From a checkpoint of a small mixture-of-experts model trained on Wikipedia.
Size: width 256, vocabulary 4096, 37M parameters.
Training: a variant of Adam for the experts, 8918 steps.
Below are experts of layer 10 (counted from 0) of a mixture-of-experts language model. Rows are named router (the router's row for the expert), gate (a neuron's input weights, with its number), up (a neuron's input weights, with its number) and show model dimensions 0-255. Each number is 128 + 32 x the weight over its row's rms, rounded and kept within 0 to 255. Numbers have three digits each.
Before each expert's rows: a language model's description of what the expert responds to. This comes from a sample of Wikipedia text that the model never trained on.

# expert 0
It responds to: Mid-word syllable pieces
router:149111115169128154094101142162103143156129156134130161135124129057168110146205209069148139116129160092090144141160141126166067150134200156042163127153120120146161093128108163150076080177098098108169146142107127180127117098032119143084088105123152142168103123142189145125165095151176106130137167166120123184137110126107128065145148133170094129117154203097159074120109113126095099150148106122064098155139118123143072178154196079136157116159140120127123202121149134222138173090122120111116145103137075080094195089098153174140111138170156138170196092123135182175110130128123104126124153158094106104139114127203143166107097098126130095098062103108169130168162120138161112110124129118126128138088103138130131118147069111080185130123118097132124132085097139127175125173107099
gate0:060183131125172173102141125121116164136136122133170127136154174074075086136083124082098125137163112092083090102108153097196171142136129140087111111133113226205114125131054101175133149156098095127128119122107183093137175105138137154146181161101134123101154089114193159116103120070099125145122099177105123130153136114125092207121140123145086104151083146154135184149111141091066072136114139145190163137163092138130081124154111198140063146154178090090114119166150161127152144066089140150114113127093187133074145105075150133150119102164123052157070113109150111134109101157108105136143147133106074150162135158096144083181112107099116158094127077089078135109143055124177131144156093135162131165039152168149122138156133161142143134154161093169135115104080131123101100125106166
up0:127116164157138128155142130101183095124125155140177105177165198096109127129118183064087138160130132130128155173118139112130120125139162130082118144110134202121165070134173113138134093118133123147160095107078174089072118122025141114122125134177137123072094132098151170093105110078154097124109137179129129143129123144146140164123090146169127126179121120097149156079101100136128084073195117167158153132099094115147092142102150160153151137127127094165111151192186189133170152116077180132144110075111130121112147117098119102110123096172115099108077126061149144138095130107116135102116138219069117170122122173133094103140099123111134178071073098160116131082113106058204089131123124172181216122120206149180105050131154123127131099147124116164169134074085151149118079121105115
gate1:131090179098115146116165121128062130149162171124138132152140156105111133073096165131118151127109157165177130121094144115160127100158113060118098142117106153161148046122139083118116118141169141071116064080144110136081161116106101113127081087145117174102111181129117167156099119133132076103148166138122158199083128152124077150068169126154188166101115120125161065121083158131171097128124102173120120124106104119173096149155196110155129083190109114097122121117107102066133123141145146169147095122063094097152107086161129178114115121124107129145175119153065114124127062100115110120087142138110071075107168138148132096106108189054160153043140143152158110150072098125140155134096090103107034148154122077083106118043126139105176113123102133124167071084082124111183104127125177
up1:144158170132099140151192076121115117078103116101129144145082130161124153087104187141165176128141167113064150113122069136177112108104108130088180157119129114113153143168146109170133159128077078109146186145135113173185173084142132155103085095046138038129124088105118109105172156175134137113123145100140180140139089140134137181164154083093113101100137102098142092168161084182148097160132106085134163114114119047076175131105112130078121153113137137156119184099170127139099137180131085169159094061113087081094133157160166151136073096177117128176129096113143141174105093138078172135149135169194163140071176153117112118109108125162117080130085103116121106155135174118117153118206092116130088136172092148088137113164141169109150138152102126137135163104186164152078159180126073
gate2:161093048120146119110143155127107126245120131153151132121154139129092166129099116065129120121196059096086170108115139178132217085157182096167168120114068105096128184128114106209120099122069135131166113107111124162159097128120141142128155127142123144157091131165141117123144092126123109068114077081127116110125117182107145124138118109164098128080132200107140160134103187152197078176104184097133109129135144121141135135063072119114142163106140105112114135101110160136155147155126146123120163172135122101162063120088124185170145165177190069134083121167059154148130146111100082148118175167095091075134156147113111101127132176079117110184120092159159114082098107157130065160112105112109151171072098137104137115173117064126156170157147120105168119149144108072096125132122143
up2:125141097149137118142113155085141155204151129158140121156089170072140143162099126151132090085183112099077148122128176086109125108122154108086193110128141074102113138087122121142101110177087130090147142130121079146141075141128157099064110130091142102173123163167147128118153145148188147118167104174110108158116144107153128094153105121111093136114124135035100090116109166134178132137117156153114098138159123056191114185114121143093140097109068102097126126133156156177154104096151149069135116182166106103142159122127131206184151089141198179090137067135103099180146099179097131099099182096079076137138188130100095155122099106129141109129130046147165127151143146185060115091129075083104154116147126112073139169141117046138147179107164103115154083176164192085126145140130117
gate3:137114113102167157100161177114114142121119076147151112105174095141186109145114095111090114128118109128132168124082066124141082118060165133068117147118195136161101112171158149128154099094133124130128129072184127114197171162102118144142167167107132129123174069136134099128108146118078137116163116126095138117130134125111126112176085130067135139125141103144122156104175118158107113090157128174125176168182111196156083157138142091120113133131144123136143154131137126173101162100149181134112170119095176106101183069123172116100101070176094106100123167126144100134055098109123104110099184219134063141163063125137129134116140141139080131133109154164082192122142169126103125056156100058085118164106151152075183144149196125037107139109159112098124121078138059108144124134073204
up3:113139078162085139117106077166145080143163107136120171141157168104100128104119167155084078156122100124148081119090142104127152110153116083133188157166084099110115121095092145150168135152099094136129106107141130167119105143173124157093162086119129085094113150165133074135188104094133146155102126144151108091148160082151113102116148179212183129107154092127169143177110136102160107122142137185152152116114159087185140112170147125150144155123132109109127146147134125094178169159123136143156102140158109207116123082090131150048116101122134099173109125124165149106218145105168153137162118053095161111141228128143060058126208138092119203142110163100095080066116114068156139129126095174115125155148095215172115081121134118147080111107127133123178119115189156090131100121102085
gate4:122125124099183171108170080138170128103087160135160173086088135082091107111132099115115129101097147139131131133176126152173097150174146129103159158161152071117112170141076115172202123130164155095128140141135155110170118119162077169121205130083133085124160152142112124120123117082150182155167165109119129146146135129069116132125135089103050175100157142085164087096146109092183150158150071136123134131145125148132121120142167140119153150076160141127108142182120191130105124081067085135126178102112200201169139064174156145055154124077173180139136127149184119134156045186117165168150169089136151124100126134073148089175080134151143177086080091115120124111089163154113114113155186143111104144179104127115177110111138105146132152138144130154173081080061070143144117092156141
up4:103154176122156164169129131133120123114107124107157187114104109130148143092178155113107139148138161173150182063116115163166158106162151150119165137089125115070101087158086057153116066115155175166134115095100165083195156169153111103192136187081128160146201138086160113166161110101150154156109154109149165107068094091104192162133137112135112143159115104085047062109098129131073165144112100135101151097113144154152113126100169090132121175091100193137074124136117064109104106096118026106116157143140146137160081105059077150106172135075136142119129108108159158117180092105139138136155141140149122173107093117123073126124159167173207159142104072148174106155106190173143072136091149135136124074172144093130129118075132129091129098145101117146133172147108110153155127120149117
gate5:056124144088117141056122100136078138134098142131081137118129129122140114128156129109134126099137102104162113132166119155145058149198102162123169149209104070142179122137119127126144124180156105162150167144092171166124091127142153161104140068161183085139122035117136136095170133123176198181087146169184141191136134156114144108191128112124169129109091178098151097159107116147064101088069050164177127085129126069139202169149127170158110113162178082127063160158156112116173186151086123108153111116081099132112125101066118151127079102144146102070111156114098165153110169159119144104147121110087133124179146127117158123116088083103135091124073104163126093148160094140184151139166106122146127114130180151070102121149100107151100146168149114140143166159105086107125104132086087
up5:120120144128137121137123074071044053147098086177091128145094158052109140118157087136092126108123113136118132140150170085101121105119116135153147117180137108070134090123138104128106104179135143151191092187160183171122104115157155135179170104088187100097154127117127139123132175126162152167126120174178107150164085109193117175128085080143121097145140121130083114186117099159116128157067126178190062171112157107170125167134129092175137163172137074118113166120167168163154111102112123131169151130074038136078116069129148163143091120067133098101101114111197189140145153172135140101110101191111117165124132125125124096110130096110158153115102096149096124112109099154122129082066079114099128050082152150145119143136087123101117149148108165107150099163112096157123074161060094
gate6:112153125101105138091168122164156068120138107127122117123168067191107065205139095141086150124152168105075127134077103188155181106152072176153138107209153053171145086116136111094116145169129167139103145095142156115139136097119119160138103194090174187131119108112144055120126155153148172151131125111137134096108086134072117101147149115070114096110172129106149083150104094176100162125153162188147158088103139194061136130064151121120124033182122064136139110180077102120094144162136073178124153140090129127120156090150132146127158111166139188086133104141106080133084177109089135159137117120153118108137100122104114141115143131117167158145103110122116139128146149074033198095131086185141081113135116108103143099102092151145080128099146164141124141135119121139167192141132110
up6:136146150131148108096155192167158083129173157127131119136171182124112150146132080079077108191160080081125099128060086102158136132090103114093136117108165061098152097136097136104140103148154104124200091132147186111130142087090133177128093146102170123111085113187174126170053161108121140119133148103131117141119108126196137131090098098117098076123176140105135064166150109152119147156120131174115116103073160114119139154149167083149183075132119141169106191117138146131109136090090173155115165164136106175101147165107097199152082110164159137124123101082110075131155125164129091138070105125207073178142137132146150127100183093146099113119076157140166104077090151111082198075127087156135119115129129143149108123101068139166046133128085205156108168164137142123149132151168102
gate7:099136112124147065125137139158067120159164143141100117166119133141113102097073148074129169161111105108083092156090156097112144107115165094118100115097123145111108073177141139096140183139065116134164082072104133144152145162169123160132119125164109091103136090086191154134082060115179125114113137136134108170109120174180061123133097116079140113101097084093095173133092113120156065127219104103149157182149103077121123125117089111066147081097104175142147075145134182121116155146147113151123113144093185151151129111145166144066095130103083143078102104116105112123170139141130058154168132151164211170148154159182136124155107119127097119147134053131099131154120128032050142149136176138139119152125148139147170121187182150176153132092085131157063106125115135130053145133167133
up7:146133102153088135098172115148189106141098131115123137136121105146141149154167111223174098057134178180132134119150126146123154132154085106139160088147094116164080157165104117085180134074164096157094129173084102132098070100140152068117141158160161149128133055089107112150115172105081152175092139134138120063176165158089178081131133155119128099116079162129137117098127202110127120137059107155097095073156207129092198120156178141175120162150153099136138170099123095124114138171081150129112079153146108090118120108137086093136114104149183137119102182119123192138090126167153152119098077189174113126137088133054083138139139170134106156149158144119143097100130156129170154139190045087150122079158119118148123119122117130109156118093112057101163127104148084139092119140063168
gate8:167128083115088123095110145129121089143163113140115202163079104149101147113162125063170067119124121156090102140070139179163094128102096088113114057053149097133118141111079109139109129187181075142136102106092123123147196144131108147086138147080149093145133080138211164161096125144160168128081113117136151141122072145190132122146126196099139125123140125081113144153137111122086126150078144143133169134127105056114118070141145136191138173123176170183076123129128136122169124087098092150140108105121105137128174123123151060155094113099060098058054123106134086144098097156137110137123155124101088098109037093167138162099083131129148154184147150159155135161154070182152203132112104097132101118143111110104147155095127128130173072101077146139135113096072086123147153142091115
up8:066136118133074162079126191183127140101137109133153159112080099127131147076102060152187098188121167142138107116110124105117108100146066107103158079056123113163146165152162109121116130155136116092069117119144071054142164145131089141117108187133100146134142143132165085167153168127113176132136105111098092164096129093099193156149125134114134179148181129093084138107158104094127150143081130158140151133140089152130130139117121123131139154132153105083099159109066078136144103208096056103102126093113137084097090123068162095067098151087172185098118139137173114190126095088105107144112097113146109069099142158124124120116108122070120178101107098117170117156129073128115137087174124205102116154185109156135143088119057100154086076080120145077116129138090071116049138162122105
gate9:097122125103153192105163087085080108100112108151166145123143136082167126163133135140176061184090105183117056103119167099107134100131099149113116141139177149137113098109033173120163127070166107187119110149112134124138153163087150133168134103152098141080104132152178178115095140066169088166114094160124175145130120123146090113076155135147129168161126130148093112153137154118123137136069084096145112158173134153166078113143103192129101162128116169098144187155126149081177167095094173134139164149099120122141124099176154129157135117162137116159170122150164143169253139142182123148062146181112133125151159164183176092133143155089090133115128165143112176124207102105183117131113107156083116156056110076114166081114095061131136115155133101124120093118123119117146117110131197
up9:138126169108163113085104135188123106110156169122087132149089165155130122129108161143089088143123098115111108185192158172170109101120168132123043111074120186181120060130158104118151146152101107114111155120142142090150157085113073139136160125135085135180136156063155162154134096105100124177106105092169142182177144132153144147156145164151099091109110163139154154133094139127156168124134166131166156175145138140153123063160136130120112095077163115085210140197128118113103156109140124147148194144069163113131128193091087103139133121045141167103080123160083078113073142149154171150130120087110202074122096139102075116078080110085121124093122118122162093137096080142088130154113097135131127079150071156158101153105144095187137088115148135083168120140117091105140060111120217
gate10:121115119166133163113144079149125139095144120140126139119129130083172150130154173078185070161087141139106142179102133083124103144131102158115177180131158157131148110165151174113090125131101069078096082201149143185046142181183188151163087098135144136157070176103045180130114100116139169152145058184092117128171079117168134112162168134101112116122081114103131117103103115103125117134132104086164084128162176131084090158100161141181119184164133114167102176097138175096220171151107181148141148194126096126133144085146087151143117143114107139170131138133160146144172155116120144116103085146139153108073190193159170117099169098128141154106132104166140090152148113117095087159131096122152122157155091119125197105116063090131109196166161122149144086115144135139138146133085084
up10:112094105149157150158094075147160175127117122122129132100070101064189157098096179088082119111070107128103173165087120131117088083106163149105121112113153147154132107080150126105086160222130123122133144182113133156147136077143123127106121087128108147181069116203127159074065108121190103123163134166107094113114088163151176105176112156080121126164124133194132174145136124087111118092122129060137127085120106164130147193062117156173134130149182101107148127100177161147108172073123126080168129157172083180170183198167100127116154119126135122137181086098103136124146131108177175152116117094074142118138165140130067137100134088208130122163119133094146143140095126152166114157091113152138113139078083163142076132140063099157155101139175135115095104203144147141135108149172126
gate11:108114101107141097103093116204149111169090193093084096155158175130137154146110132168115169099127141175130107143179156140071113151145099120125118123138127147149183136149095158143132151093147137136174111180086103115092123089155129109095148142162114104131105098112106121083096137076176124129106114112158124162127138171136155134088125195143099154077165124142102173127125139155162095152106174119117113092135125141125115174083130044109114165217122134168150188049133120122150124108115038145132190158123112089150081170141132115076090154158083112165169121153145161122103122085124116126117115148085127082106141129210103131129084227121107031113130163157164099123164202140093096090133074143095085167158085131159145137073164125146069141112123133133061109107137050151105099144150106
up11:146098132108154074167127128174130106155135145163147092128140093158094123158149112177079082101149142076133174107079117083124126068134128155114101204145120146117104120159128124076063072103215192083092098149146134176106056121178159170115090101129168091141156100180131146127144115177116160147137125181100155138104172161127128234120119173149112126138157123129157147139130080146094120158095159138102124170169148120133098182048149101137110139170137158080129068093103110130115101091126119143155161143155111114112151105161178140155122178200144120075103150126086104121140085129118103084121104083129117099121139065112116116173160053100096121148146149125114113133114109123184179135125110090083081120162138186112154167130035140105068166141112153110140158079104150117154173097183148
gate12:126169118088091111121138103098116077173096095162072128171097131144099118141180147086161143104154149127142178124128162124188136156140113101178179176144116154082139104135134102107107110094109161143119151136079120143089078161145209165112108150178144122102170102132137133099177157140138159132061110151120132124148165139132149149112116105097132100181141183106125070083136129134111141129106106096134099141122162094179161091129177069057126116172154092138083113110128124180082136100147157068124200147086233074170097152089125109066185129155132112131110099226097099129162120137095141082186110113108150140098088083102145108142086111143152136166111078187103060120214137116109155152117170081140106151120142123119184112131189086108113132083105103141168170103150149080104137092118123
up12:067161117121123092112117104173142160105110124047186129065090094139175137131110100180104126159064113099129079091082139090088100094137134149118089144122148146150169145143104176178151135123144123150128159123153124074186162156114089131122184120119105121135113106156152144191081108071119113131155166110072091134112118111140103112135137189134139138038151063157115170146183135149123156128141130124117145062129067137104114141138109181141067126159156139103131134168116107174148132077142095191114079139146058136133171126071170128147133116127161147154170158083098113196173129106088121157114134130149094160096120187148163188171123101154105060129126188076116198126113137114139098125157147113167095078093138147087076115120056187170122084096166084147108102154090113111169131173129120
gate13:112119111142165087089111086132140161110120134124137163150122070130154064128160128099155171149172104135166122107090091161139202151143122108128145096114047149143133137169113152137113117133166119118143099184135155123115061148150148191115138144161144087123113094160091168104133195081145116097109100094131139137123148134084146088141139107162126122122139189128117107140069169118096117086172048123208109101193134102106168144103069137122154159150104119141114158109138181115154122167116125086153130147128134129211170107128175139088130111177146124140169196145135118197150173079095114111151114139132094095131146202119127133057122115153074085123072166147063177153195030177154130143140178150120123115092090140122130116084101165164095119147157124149104190192154107142135164188154174
up13:131130119103110119154119112076078218121142105121133108115151162127095138106131166166146165138129109130124096193141085154165092095096108138148047162115156137155078130137149164123115103132083127162125160078086070139124173126127128084212094127073109159124125162133156134154133080234130169141108133149150088120133112142088072128165143144098176105128123093144102099092153068124149152198126174076091139140039123099144145079163146115125114125071170145137121124177108122114103147129098136154112171081153175133084144097179074131138166125137071184094157081152134115086078124156118158118136141100086117197137103098099176152164111128144181138139181134122181101082089144084161108156134173146116193149176153171139097133195193115156153100093125133125173111121113106115093138078078119
gate14:200065142123152134175120089072135106114065108200182114086054108111126198130125154143155169108097091137150130070172131053102122172138139109103125094148103184094123160099128111165156131180115145187177145115087058187134094123087122127156118174123115048143111127117141132141131105133144158114071098135106162129139106083100128127174170100159123124196159108153122117134161122144124126186054105112124160110149145088090115144155116143111160189117128122153084165048161120140179160139083120162129147142155170103095104066156139113132105128131100167123110136174146181184161116103108113090154169170141154134105165108105201149162083155110101118094151149147088180090111092133076095145126159132090171181102185097160096104182159070102092125165135107132124121121110121118086090138149108
up14:139138112107136129140111120105179109065168131099114123143174100138148160115095098156125103171115119128122172101131132095105141080113137149103094191100150121166071149097162137124109095127187096109139122139163136166128085133127107117090177124133143098171149135156115149117132121157128136157133141124117102076187138148083114059078138130097210153184141173122098116146146154102196142062103167164193121141144098147153139132145126142161173115130084121102073102136094153178111165127138080139074144073166105168181117180099115144176128067126123151137181130141128138100081095104134134150136110110158083115168103196092098179110085152204132126078152115159190150194155099106056187052176182197173157064174060140099129097101105152150112127141078137116112151120176070128147153123126139
gate15:154187127177125167113166127128128090063118146149121083109147136168091083095141143124105070107105161122142103195109144136121073085165181159122090128165138126170150079076112123121162115154191079071116120129097135078106153100216090136134103128127127085095145125113133148081140160102171096202096176127144122089144147150153112067142148106138076133125098128125175121082156129132167151117145128108059127105149107143136084143148117079146106186099159120129161160096150167144136165123136078119111109085093105141099105160124113095108126141139130170169095127149159121160117082142133106156150097064151074091070139117156122136089147083125085124157141123184165107104125066154117128157196139057052150103159126123165106101062144102084103144136174128176138177060120157112177201086085061
up15:138106120101074077088159119181104172130099087122184114136065105122163122086142188169172129107124147161113142131083185170171154132043057142152134135164103134127140141165166062088099094149106138110126154160070147151169106124113147146135113112129120140176151111119161115160082139112165142167112041112128147170184116105109120164167101164129126175113116125149129121149156197130123126078083130179180164131140106152123112101111120117108141099131120103116110106119110118155143117145141121133121104140177146118141173110116119123111075118084136074025140100114092148129122113122147197093140142067105112110205127163159109168165089108132097123142090117089177135099119164169108082114116115225180134085153179121086181132199188158161102059121101151109119133177172067171116139172130158
gate16:162077148150175108108118125197110138122155166136144125097136148134146183108097136139132174138119124144139124176169204114140141144134160163117101124178141141168098072136153117136093110124059146082136127178134145125165112131122078110120144129152136114096121112108140196118073078136169153139106208121163104172135123168090127099091120120175120113139118069128141134116139171197148084132148080111048108107133101052152144173152132135088103175099126151148115154140177146120111157103111082116152133136057164164072086148083182093139055130132133096084138111129071164088166130177126146091157183117145179144118099110145145166174086197059152121054100087103102108106128150141160127117079147220148114121129168090151102088175148158195167131064105117148107136171142149147177095118134107
up16:140128088142145102129137110208140135165112137119142067105151126112154130169124096129092134116128141158087110099113111089116125149194109151161185122232166141085112042128118158142128135170086121116172126116096097113173134096101085160069135135152122080103134099156165062106124146152100077166079176191116076103077123136148176159143119151097172171155182090104105137142125127168069120144153163145101147132168171157176161142214153141082147130166088108113159170123134147164056177137109092095152132142058131087160110164091120103127121117076202184162155147100131129107113066124121125131111202159077149099137104127176168131153066089102135140099123157106131099118157136142095162098093151153138090129128078096077132132147118124140081145151140092116113071094160123143125105120204103
gate17:105148154113145177129169168147120075162171114156073119189151179092145130106130203062148135152143050035109094153116132131149145167149180127085114182151145133123159095119121180140130104174145148137147093092144143168110102153130175132159087093175112154136154156122135159150168100140147112089154233106138088167084151104164175074098151154111131126116112072114128120136115141174111070091171159131137081137152132126153153154120115116134136087133123153132160134182151096164107177127190139079103121092117120101124176114130103109099157128178169120147158154119127044103134071125157113095136140123073176199170164123127168099160085083133142117189125104165162085138084105053135123129157146109156096136105103115116078184139129199177098144149146130102120088108128199121161118161174102
up17:180114107134110093122113120172097105124128210155067193130158157179116144136117119098124115155097192172175128164122082107131117134092123107146168131067168140190132096121150131117158115176133105170155131148119116096149171139117154056094111080140128127143111074102192107102145109115094181124115145155117109109136102157128118120098100157082144082148107130143117163097160156093109094125098176113130163185132110142100201151112108109158114096086113102119106066119124069151090121102074099171127128080069151132107116102156084155132092127080131175108097089170153070117122046200171160133176094109179153121135107192184101124140152084112131091169122164128172076150132073146051122118131120132116067147108056137188163091135097132133108156094063124132114101156137142127118161055163083
gate18:128111190079166203096178147104106125195131158098076096134147135133101078137096171143066085112163149085152144112098105112188127067139133168133129140117130132185152094133124057145101114114087101126090139130119141098121191110117129143134208144081177159117107105150103113164131173119128085082116085132102196152155085174169083167147129105184089090077150179102174108127082173159152118133146169165107142165113128163139065167197138143063077152132146123151078176102167126036096148109068159168075172162169084100129135172131105141163155154115165124124127115154166131175146096138098123128143123121163133107137146118178076114117149112119147120110160106103148142069140160143094147144129125137125065190117088157131167155075137116147129103180157068143160102114157151098105152106104134
up18:142139075157095091146133105101096161133105053152115123091070056146084124082136124159162193145089071166153165111132103100096171117128123116192139147177103104142113176169101150102153143155186129131069115130118130113114081109141139113111066069184109077102107127109098078065124154131111138157089104112133050131087165107095140163112102096141132184151099135141161149118153073111150064188129120102135125138114088123104122152045137126159073072146140045129164065141110116117126124096173080137158111158094084156134042077143164120167134072091161105146116102149159108083113108120147151117126107082136126155172151158099084167099184121137110176132131146104099104121137116080152129136125126115101176053110189073094101105153124139136167157101124193078133125094103139124133139106161126
gate19:145045122113105103109124132079203109116082130182132116115181117091131110164198157118137133111135197145141090123115081112170115150156141142088135104131114115138139119188147148141137123152109108079123110115110160155104086134111122090142090101134186146122096175141072164135118104123111107111152126148119209104155145112163092127139079060138161124111123188097154117118189086074126077136045078088152129152089159063075090126112198086162110153116113196201073129108139145139072165104067091137170093129058150115105157104165085105143135113137156105148092164097151176135101086177128102149074085154116152154122204135188127131147230100167147121151117119169124139153122119138151158129126108104107120154143166137117113120127073132145109100180082073142160130141171121151117127097086118
up19:067112121080154126143168087105216159138187130108132075151137132100140173110137168165105179126065127135107140094142106097110148141127152182120054104099075063182131108127139127119136100113113147144134106180154127098117112130135097108142153170151122146112137189129112150136087125124110171127103106101099081149203118159178133136137115082119113097085183127179157210125145104118086091169160090111171191142201130178085132094079120109083049062142134102127186098153168106064181135137113163115130065170118116166127127063152194105142099135164169145066073148141127137140145119114075147137184140143154105135120140114107139148133163091136088168122101131120109119119087048084099112105128104153187106125176111129139135129116091144110102121109115174118196123080153169121155094114119087
gate20:150170098133133065095120149123161181152149154148170137161137117140133084135217113105061113082103193098165129186124167124124105092112115159151138150171178151133138059155092098161122117147106097175137131195142160109068152114174157179108130157105166117147180186135161133147119178104125131136113176150170201164135123138192142108125130153118097135181131150172168110083130100155117096155140123127159152151089110174079081143138121130112147121162191119123117113117069162146128078064130126109071153105133117139121128085115143096092126154126129082117086174136171066102102161139172118122137150068090123099070062141132162129139112083165140153158151129119186112111103102134087159127063107099095192095138133071168123118080185131150222135164135142198132093138071134132108119170118104
up20:094057135076149126100153105146151146101108090179139109131144090085125123085106144169152139127215050127100100111084141162170200086150065071084096155150131176176108154176107121098113147102164214141152192123089145134106144136171183115057139113177072148116129092146077147112086137117131108115153128133103104150126162139092121176126149142123076094067130160100181150119070138095092110107173105099164144092117128101160145132146162211131125166138144102158191144111161138146129117124156062115142130096165111099157170097095111144152114134139169101121167134114121087105160120169110060125122115145110076130188145118069150152134110090117097141148164163130075120104185105167151166129184141123157153133123140157081120125112087116156167173144162161108108141195132103082146186145129192
gate21:107158151122165107102114092083140132149080094080111134129151125080175127103126075146139118131149123176070101116183144197077107124164126179095098131110146114142084103086090124151186170122097058134091136168071083091106174155108098131172126108207093193106202120118155128192154191074146100156130189133146108166114149141146080073109134114143148128151091129120129108092161130116103159159162170189109135121150173159144170133137106131097107134151141097156106172180181182075090126135099107164107149161090157111097151105112100125134127148145105144118123151094073147057148148119156111154141157170117112127128142122191154169161180159045164101095135116130141136145194148160140172140122114124132151174125082121114220108125146057116175135129169114156157083102110140203145124147095133
up21:097129129153153130142075109112133073119162121085153144176150097080132153123127126128107153189128132155120129186172122122077135142176141149109098146126145138090111117051150072059102111101117082088139103164099129142143129179067085103102129110153087154112173082146160151165099152063133110121162140117211126149123092140134082068150070102123136198155171147142081126147084170145129207135187131184125188144124157135140165147094117074127122167119147171155086179103155165129102115134060141120152118158132129096073103106106052118083105134147107112109137146139136178095140123131125147114104144156140122131160204121136224140153137182095095146082111100100113136139144095157160118106110155163142170137138118164184185150126162164080183043130130101076149153118151158205118108099131147
gate22:156121104154117139132133126094123118171124143172108146119124154139142164153139127178148141128072189140145158115127128069118096156141170191123108131137135130064098107149095168125120103142125112153147143160171121189137121148142092089158111123119148173183073123199083082138084099104162117110116112127108105124117088105054213102122097139100115131116112117158123111107170145124044106124147076112143113084130150137091088187141200086104140170091122141226118127126098069193167105167138181114099084179140139113081070108088111149103063141074146180089122185103107179103181075125179091133125127146116160101107171184150178123109125171139100180073124139128108107132099177143147081119106151152101139167112127152142112165133113125107103129137089080092066107097132107148148029153171110
up22:167126094082147084145097137170109115091099152118105122167110089153128129121159182111156098133072120163116150137163152166103115158137136173183105117175110174079158100117108185116116081101086098112091099141104106095105111150150118083183138078120158172129108112098115114102124178134133109124097088147152119102133159170195144145125162177171134111161121095049164126106128163188141157048207138096162126094115152114115134120050148088117132120119173115103153080129103134143148115153091134101157145203146075057121071182133112140101087137143104160101113105122165052156097179173173185075149111102147205118099147116080118116111087182079176110122102124131171095148167111134063080095131135081116130083136111133159142166055145106109154140092121167119141103098094161134086163139139176
gate23:139103182090071172116141147100190100173125150151179136095141156164150151127162055223097135151120104084105149119046143173158120105103117113096148122193151141097116108156106117105121144143156170123094088087107139130146185209098163085086109126134189187140133105128073154143106204108138131088162143156151149135172103120052153119141158068079130173124072107126126122111099088072080148099125137139131100140110113129144109170157113152143146158137090147168155103148126139197115098129137119082051063109121109136078131115108114140107147206130076131130146162099148149136121082087104092132087096138092080143118118118094111121123178142176123109109100074130137104145134138177162130168146128143140156154091162173172163124166119105154162103190131098135128126062118115134145205177081082
up23:131113132048114136144085120135157130067139126143144205105160106130180141095162162059117099113068103154074113146088163121151115112124091100086124110133128146076140133094098102157119130106154105103134075092156096072127174103154158186191140137120168110144144081148175164161167075109124117098147098142103143122128117121157094109111117127091131165146167148070121136152151085101164055090105096114054118105170136119145120105184122115090130177137099116180057128093109173119111152124101075149166143097173169158078201126120144070092126136159057177143182077157178083157143142059151112157128141082149127071104109134119113205086090185129125113171129114160086110141117088143114081162106105163118088175152122156129122163133107141070174096144141127143130157164078161153094168122140158
gate24:132114086155130103105124091110106135185147126165057083122117124126149157100101121119119177095201091174121152138122151121102147097164145040098106148131111151093126160106143126118088152105113164171126055135143136124102105144135170155171127077086154141130091151125152141101202197130137139149139107114110123126138134170109140142155095117167166114146027124135085106120081150149115154135136086162125125127153139104201178117040116178085131056155114104090121135186159125062149167087195187120123119171093090135110135114126138118131117110121175132131084159143112166176107205111122135090129114117197139095105114113115139147121112104122160198129082128126073174074141073154126124143091143159115070094076166053111216137088106141112115182107114114151134098087130058148123143152102121
up24:075172138100135151089105114151112098122074168084146125091114142121061106074122095110114134184109146158111080111072151130120110124113108132150117118097111119115131146148101134092151140089160117108115153156103138089110056159124124107109107120195134067146090135115179090086089114114111143170100104120146185125144130148127182115097116168130112178163108152096147116133173125085183068149098118187141180099151117144137093181153184155188110162075149092147117152133083202146136065111075134147091179113155190079106109171153152109103141149116094080151207117163136105104129130128084116135137093152169145087109096156137194110149196105076054161130157149171120094102079120114065149127145182129158152183168156126113135094122080092131082131157122125130135108161106062114045146105167069
gate25:126147138101086167137081125144208116120166173140105147161144138163174136063188160083180138118144130163081127093149117091195107112149125098117131085119111158115125137105133181181134131174139100079113128127154135187118108081163155180129148068207138117128134120124099171144138130157173134137171140152167123145134130205094146124138165086126151125124121124179150123125127139105073060140195181095152097111124124092128104176089109113113150158192099118163123183084184096117181154159135202148167140162174094089092148145082123129185101104109102104097158126089118182123171124140135093125081118121083092088101114058072118131099096112125177088125115103091090040123151107103135091128125100018120132142109146138134114126161143084106082174133120184124132082092124171134129112094111137
up25:117178114096090131162135135164142136155087104099133172104129100085125094117132086097099085173178145197122095152104137097137174120141096142125109139109122163159114123083166100215145149127126117141071141096077132115086141135124106140170158071137122108105150184131149141111144144127115096197164105122059107168168129085116169061100115148169127111204076113083074135075107134087167152134185188112135124082083153139124102120101128124106164124173120160053133082163070164162118117181127083113116179121089220171146118171105166046118104117141086089162135086127083059156133139148140176134153136140165120096131051134138135123117089125078135141116166141189131108152110131084142092175125168172125124137138142131152169079080168148151091128073104154136168132174156123126084150100122139
gate26:115179140167176172097129155148171130119107084088098178142144121152160146144096162130095134111056117097132149122143148046121091063151117132102082139108150132118142093127135115148117115123091101114160090141201154137163172088138077095126121127110101182133114138134077130103171172080102124140156149108144117190091087185133148115138103109138101202114100096109159079127144118097070095114227094153103171110126087129142147192133097119165162148181130126111141161095075087078152134169108141172166144125118084076140095142105105133157092108146140124141141199140151129124136113069136141195134143177156143112081080189133152139163136168132098148183123091149104106142164127178175069096188135068160148176183144155117081112133124081119127133152125150140132205130103222098123126128075094
up26:170028095133084069147137151066095157136101096165188027115175133134112129149096078165182193146189119126104118110117171105130125116126144108158098127162130180150114165131155130136065125118126172147117140115158165132085062150130117135148168153135110151131154107173164156156088114176109124151148097115096096121127117116129134127136134115093117114119084102109098145132133132160177165094071105099206110156146147070167123077048144138174110147195096107096099072154174129107069171110139170070168084088183104181164135123131118149141141128105132144099136152117120108074113073166189137168167142135106147184149142140166107147112112072198164141097153070119104157139099087085139179179128126167127145080128173112129098123148170158159083096114109144121111110150173138177138139128144152